Experts of a small language model.
Size: 12 layers, width 448.
Experts: 64 experts in each of 12 layers, 4 picks a token.
Below are experts of layer 7 (counted from 0) of a mixture-of-experts language model. Rows are named router (the router's row for the expert), down (a neuron's output weights, with its number) and show model dimensions 0-63. Each number is 128 + 24 x the weight over its row's rms, rounded and kept within 0 to 255. Numbers have three digits each.
After each expert's rows: a language model's description of what the expert responds to. This comes from a sample of Wikipedia text that the model never trained on.

# expert 40
router:140130129106152159107123133136111125119151118138180102119106140105137106098152120173132202125141149125167139138125079118098073117142087178173137103144170125126137158127126141151130130112097127
down0:096103131135141130094167107116097170120116109157116135140153163141130114104119122125133107114128120157101103148113130108163171215130105148126092151149152130123167117111154147125143087098119130
down1:127115161115134103162128139100145119121143091099147094150132131169100083123102139106141115087098128124112101144196132121140140123121115119081155189144122129095151114121112099136120143125132112
down2:133151112115135153141137093092092112141106143129131137098130102103109095111170107136150172163155119082125123090161130173116161137139128141110115110117117085141113116098101132088111115156137090
down3:159130114115116145131145115090119079157123106166134133160129112101169108120147100102121124128116142130131124125128194193111128142132135108128141055118106116158103128113120135148134133161136117
down4:094114155162150102120147156134071130138133103108154107104130144152133131129082125131102115112148114154080114108088164148124126103096121095143142175072132139125105143087178121135146134081125143
down5:105095154122058129120151146107133102210111113112106121142143154115126139108107130114147142103113168158185165118143129114169085123126144120124146146154164153141135103112136140094171124080123117
down6:167136117115149144157138128114115130111166138125121147117133130088124126069153094114117120155140127154143122108130102058142143125138143121133139118181131102104135139150113136127181128140133110
down7:093102155138117119099148183117090143140139125158146085119174094145107147113095165145102124116125148133125115171096139114172112112117130108132161173130122125140134106164122151065121106138137163
down8:189126120140122108104128142144088159110112144134149072121146116156087076145141128150170127117172150168086182165114152092152113121152147130121106128154102111146117117111118129146102101142147133
down9:092119154174103121151079164074152139158154127141142128123138154165151121131133161126119120076146160167142161147121149144171113161132139158091131117129132117124140092145153108119161102118131077
down10:137146170074122149137125095139144101145126117127091172113119130159098135146148116143152151139129106089140113110153107114132129144155106143138123147102117143182090106138128138125146156139115145
down11:096172131134130118126158138117123111154119099099131141092112117110123105123133142145140100124149161147106144180121092133094133137144156132099102157142163134119092119144132142115129113161126160
down12:099137160161151123119110168117138158104168109112113117129128140059127108097124187201159161116098114146164143126100106158122161113144126130107142097114129088112126138128144133119121121114172128
down13:121101120130112134106153065117139141108120121120083118149131101165122147188165119103138081105186140148140136208086132097134124117165136117141090138130105145165130107144138168126123124113095134
down14:108123135106128097127101162134113155117144124137194078124124178150150093164134141166178128134125120135158136166162166105152145138135119122140162139146125160135118148138146110146134150094170135
It responds to: Common nouns right after the, a or his, often followed by of: album, part, member, film, centre, base.

# expert 8
router:118124140110128104143116136114094137117115110131122139158145096146153114106132160113138128150156129101144121173131101069141135137144115121139124104128161108136181130148109124124132127109125096
down0:122106092124138084127150121120093152107097105151083094121154181123106134156127082131125085151114153145128157116118121134123130129172125092082160103117090159127102152131117140103165132100104101
down1:162113131090128167142084134091127133107148134098150136160126121111097177134114177100154148096142120116129118185117125137146146118139100137160138158105096121145150143158094118152145150084137083
down2:148125108132107111173109089105135103135119098113113142123199121104139107126136095096102118097121165125127098146136148157097104138122099155181133124147138099119117136123111085125106118151116129
down3:095117127135145131132156110118115087145119146161094109136082121158122186103151133166169156063148092164137158102170136171137149126143142110112158115141111145142116090137138144139128135097106115
down4:160159122151146118091148124110127105135120116112126135171149137097190133103152136128116126114159111130137090127150132093155150104122142109117154112102138099086091098153126132150164137150166122
down5:137136127122124133119133142091160135153131128131132140138133113132150174116163132095132139158149119106101130125100061134119103161114131113166133129124107092167097140113153142152079130143101150
down6:117165151124099091115157129152119100121137146145134089132122093112141095156149112112120157167135128086114117118131152088099113147136129097141125136152122161121162155110130097126134126132175128
down7:111156121158124110120107119156117105116143131128111104166143128149111142074167112132156121112133116091115130130142149116133156180174098154152093127144131069080127136159135138161086148160131117
down8:129115089118117146130129134089117104172159160099131077111150130159158102122125146123145174088123127172143145127105152140173182139084098136088101107136131127156186147130154097113112094154135152
down9:126084121088119123127101158140136102153080073134077102143146146086138152128122124127147148117159182139125126145085146126130133155113146119150193086127127132080125102136153146132096158126110157
down10:125123150133146098176114143149081135132067165157141161089133084123123117156124098099134113125138156145158119101132154120098081127124124163177069147190149115127119136084136112108166119188175130
down11:133161149127101101154134123133107138117148142131130107134087106130167119146084129115081112083170143133159143111099131122099142117125102152139170164146108096130138168149166061146118104128158065
down12:102107112114068117099115132152147132134132149166150103116116086073108161128130124183114104106095146134139147106113120083183163189114120118133143178153114129137145119094107122149157120116155147
down13:127083149140143115125122129153129115130138101096128127067143152104106105164103105146136106089091120136121169117147089135126166108116108106134125125132176095131144116089178167115120130144154116
down14:159130111134139120152154104137108156112122084116142128087158139106133088140151150171133153165165184116152156115156102137112136084107125169127132137106158113098080137080121135159125150110130155
It responds to: Nouns for people and groups after the, his, a: son, family, teammates, player, President, club, band, master.

# expert 38
router:173142135156121130110135144116186105120112131145138129085115163155123145132158123117087157125143134110149114136135123201109146139113123118123073124087152113109162123106145167103147109121135168
down0:117168098125126101097090105105107092144099160108116095151139142123144119112141151117143148123155083124124118088135147161111141154099107102128077118134151113138186126167106129128145140167112158
down1:127136124138088124153138130117107120101127163156112160100139121124132151133091093137123143093161136146080103135100150149102112104149126104169154112140125086132127071138130120114180116074106123
down2:112119144140140122166140095154139190104106124118139146108144109096103172132135152161129129148135149128133129118148123114124123143134085123149108135115139113164173078120138102141138119127154102
down3:140144103078151100068153102117105118155165147102118146138118111122132089163126175142112138148156104142117169121131154137139143123127120135148109129118136154110127120144116110129115131137121166
down4:127150130118142136171127186147148142084138103116105076162106104139102106143163159123158174139099108158139128140129110175140144114098089193104141127110123130090156133151116126150096128145125113
down5:140194096149159143108126117093160105115104161140110173160160164158120090134130117073168144166106132112124145137150092118140159148142114092147127114122186130096105155173114132131128112096123140
down6:156131143173147138156160110169145112096160143112151108160133123124127139143147106172155094103144084122138089133121128073093149128131100136107143133103128131134101168120146132117145120101108149
down7:119130108094169163143107116135138117147119105109080128100129122129076119114118144158142097138109125114129133152163135140150176097155097122103100145148141121115210103105107129137111066138092120
down8:129109118086119112102094118118095129185099148130161173127120143139122177087120141104097116175136124136107102114096140108112138114170134136121136140139081134135096157135171123106151118114109150
down9:130141101110145135134108112153133155129107159156107146106110144122086130151095165120098119116158093146139118127123123141117131097124113173163153107187092167104146135152152151108128118096125128
down10:175089142168148105149140129167187136132143151128108087119179162060104124149115160116103141114164113106096110127120144120147185121133092138148106095137140104154113174143161125139147130094119157
down11:134138149147138155115153118149108150113110101113129119132130123110153155149146141166177117098148150138090143116133144133135098122177101155104148163129124117089110104115160090102147149101071157
down12:126118117154141128142146137089151137132124156134147154128121108160089091107116107126091141081129120130112115123121138182136068110142127118115116094145110169107153109148098122108146135125158135
down13:119148137109198119121137137108112126090082137101087136144141099095088095137162127135118135139128086119141102150172105100122162126122156142111113150125134157106142117120086150133131114140138123
down14:126144131087096125104164133097107109124131122122111148151134113119154096136183154129126107123137079120115128166099146133141141123117114152135118121148133114131141110144125153124145116145144139
It responds to: Prepositions and auxiliaries right after verbs or sentence starts: in, In, for, during, on, had, has, made, as in departed for.

# expert 27
router:150142146143119083146130148159154104131121114104086115107083156153135095118181159151090156167118154133144136131126156224136174134136123102196100123141119151126144104143119138125137113151137112
down0:127130127102124127161128111141151090130133138112102114110167121140136114147142086103161104135083145130135167172099113104124149092149169110089105099104185124140173156136146097096166159116163133
down1:105138147113140129101135103145085141112147136139146118144136107108130141101125142139124153132101126162132146097121077155111136148135159164107136121142123091159099129087122112089110124139141118
down2:133128105121117111150129111118130122192098133161082118127152059112165169099103140100118122153085107126156145122082132213108165143124131149151084118149146145134126120092098102117121150107175141
down3:109121118097117092152088143158158141086132072106165083159154110079128104163159129063167151160129133101161160137126132134129134148129153131124101125158135091127105099131131158106146116126119161
down4:148191140168137124151128177135121129120139149122151104156109157125148145161124126114112155085140202104115134104123089109126142121109106125150081143116114128122144135171154099151120160159117111
down5:160151178141083107153114140166129097103106107140135089091163129119143120116089138092121087128129119124171126137129117100111128096142162138127099106105116157175124151152104104118132150089091146
down6:116083136108146180109139106110137113119147125115113161111137154112146127134144121152130149133145079112090173130137127156113151144123077123111168141135136166136151090121164120152131113160121115
down7:154087143163153119161105139100185132141141123083125116156170099139130102121110139112111120120158159133121140129130108078160141118126094132108144139130161157129116139141120171127131154125094140
down8:118125138134123110132121129122123135170149147165152106132138161161141089098121160112048139108122129099146131114143153098146141114090107117129162066157175127145115138129151125108111098143135085
down9:146141128134129141160050117163091140135106169139130104132081115136149143098128112168103092138114138109160141133073177118138180146143141150111127128126077166172122194169145133060168143132099104
down10:111125136124166144096108124086130150118135130181148132156164140094121165103144087075143135146118147160107147112179116144093137138116116125116125134101164138167127120098136147132116119142125120
down11:124133138139134118101120109161143079104142159084136163116129146114111115127131170056116143171130135129120117138131139146105142133124149125125091156144182139130110111092111170124120136164131102
down12:151106103117131139141087128169100106162162117118083123093148109124090124110146106163109130113178135097102111097127093149158168117151101146148149124147167148094109123156142102148145139157141138
down13:089120149099082093095095101117094163130125145123114138130126150143074108090143114121147102116134107124122142154157144146117109109120147099195147139126150103112104153107149086104134146137131082
down14:117083125083171106155110128157090099089140115155134121118157127154099133133109175147170095121129142112167135126124147095139087101128147127127117135086104081118110148100117111097108121148120152
It responds to: Locative and temporal prepositions and verb particles, such as in, on, at, during, and off, out, away after verbs.

# expert 51
router:123147118085124157112141135140160152138133139104118091127086124148117156124132138110138094181119155121123128151151125158107120111129114150144161152102149133138164063133105134132124155138145132
down0:152124138135123104151137131145079120129122141127128116153151118117125100128132112096145111134118144125107134128112111103087134134098115156071146117103095127108130116159152136154143099142131193
down1:119127120121143141129158086112116106154134134123166129176168120118126146137096106117147143109119167118083103126124106157106080105118102136121141123126131125088147115132156110125095148111182127
down2:139108150128143166114105139118166119136124132122164145118074151150095119131150150130127144163149152147108120170118144147153116131162143142117110148137141148115095098120088162126119133131092140
down3:134120174127143128123128150126126171101101157150126132142165177149115117127147102130083154119130100133131120140175108144111152101141140093119136105139122156156109116054110153183132124139090117
down4:081135163101153104110142096132145131111143157125135098122145147114129147119166145127160111124072161144122095094089143163129075120159136118124151125127154119107111124124176109114112173070113151
down5:117137140120147099129109138131106069125134109142129117128172165119116145106131101064130149165113085141167114116136098179118098125121152176125110178164086128127100092090147114115133170161127142
down6:117150122138095168148122106128128145083148139097143156132092119130119111087092107125152139137142140091106114115177130128079122111111124127139075145129108149117135179128104141120115131120135157
down7:121095139109156102145129108074137099099097149152132143126134133070127127144094096137146092137110172160126088134154144224144116105120110131115091120134152124188103122095086161127161118146123126
down8:140063173157108098113135142074122112126109142153133162156139125160104102128093151175115136139160173153144105101083155117162101087160140073125120117125142134151088087156129154101160106138107139
down9:115089172148069146144092133131115110146150123150107177153164140114156088108120089121114105154129115151133153150125117141131121112142151148130120184116170145118108142109106139150137110109090075
down10:101179127113144082143149113116130143161162184096155150116152178154131125126111104133167139084136158115165088157109142162113113154142155182105131134140125110137122124135157098138151145129127120
down11:083096158122091106131115137139140154166131098146151143158123101139086162102115157130167075143145104109101083138162137108114136124176119140126124120096176148141094140160159138129104100140140154
down12:130119133118105112083075147153153138154115123165065156128152101142105187148100155131123085104142107134095158136097100169110110116146120080111147156090106135155158103115159130132120171106105094
down13:173091094127130147130132104108156148131159124151138134142101120061144134120138142182135164127137136163104130124122114139111131123101124128157095113123121110141090133141109113165129125105165125
down14:123084102134102094133151149115101171118131097096134119141168150125136133129133135140112107146110118145100114089128118114130154169090093151125124098105077110130163148140146170143132103103148163
It responds to: Short integers starting a number, often after spaces, dashes or dollar signs, such as scores, ranks and times in sports tables.

# expert 57
router:143075098099137107100135091145148116108124146113159112150133170137127116139146076139122155084118164192130128144147170112129144134156137131177142145121123151147171136134122107061157143118107122
down0:144114122126143100128121114104152112108132113114110131120108137130129107119143134155115127111137133171104064130144120176140141132106117143120094123169119108131128137134144103100133113147107078
down1:129158130127098135094124169107100101151174109138108143130156128155152124149137125078134137147126152124101089111135097121150113161117092111152092129152158152157127089117116141180105116101081130
down2:157135149117126163158106110166129159189140136153097127143123139077118132140105143121085119121117123132136081164098120066133123121131108113131147129119136116135122118064156147121145162140161157
down3:140188127139091136097154116131129160120124149139124140154178151129072100136111153113112121156114122136144115131087124064140088158129136108144123108117147118138170136097185158097137131143144128
down4:087125143118133154121145119098088096124129123117087154099145123127148128078140132147082106155141092096119120111114130201100071147102146090160116103134153111120111116163168140157131083118116105
down5:095192140139139124147166177113145118120103119141087139122086151148160166125158125145094108144126136121116103111141116114081088166127100165149080130157143114131089128135166143144155133124094125
down6:120125143123154124129094159087141154100134126162118099112152140133103158105113156178123147127133100170134090147162097164119147152099099123137106141108098113113152155185173108143069118142145174
down7:125157110101103098136131128139124113108078186110098125136130118093163097116089116131087132140130111099129132131137136050145104135133111111092116146124186135126119119137145167141122101114123159
down8:099089138090157130139160116137151144104143124081128146111122141131139155137126165113096163097145156140156096212144108120150070114125090152113108129120121143141137150147130100127107075098065122
down9:137100156135152112138118082143161095145093141140088108127129113121113133100082085105110139145146105131137103147135065109134119111122132121149116112170165153157119126125136121097132110089091154
down10:078130093141102101145131135124143170082135119165161115106133169125133192119182138117135117126128121101100147138106124104118121116087127137137141140113063120110160161146146144128166174112100135
down11:146127127149115149131120142124123117120141090170154133101155121143155142125141145188100117118119125106116119104105140145158130165122120108129156143090129185143094138157146144161124168106095087
down12:082131136150087108128192129137140081155117144097124161111102150141161118132123106096158158132144145073120102149119125116127127122114143118141127173161139101140109124130148126132150120134157115
down13:132100107140107127128138129130122147157086132138144137139136119134125096157133103129135120149145138170088131136121129078134145131137130128141148163182182084126058116121150111107163136149132160
down14:154170090095151129143139095113138119104115139118113087093120176162156116079133151165102161126097116132125117148105168166129130148122089112117123157115131148148140164134110111083108119113086118
It responds to: Head nouns closing names and noun phrases, such as School, University, League, Cup, election, station, tournament.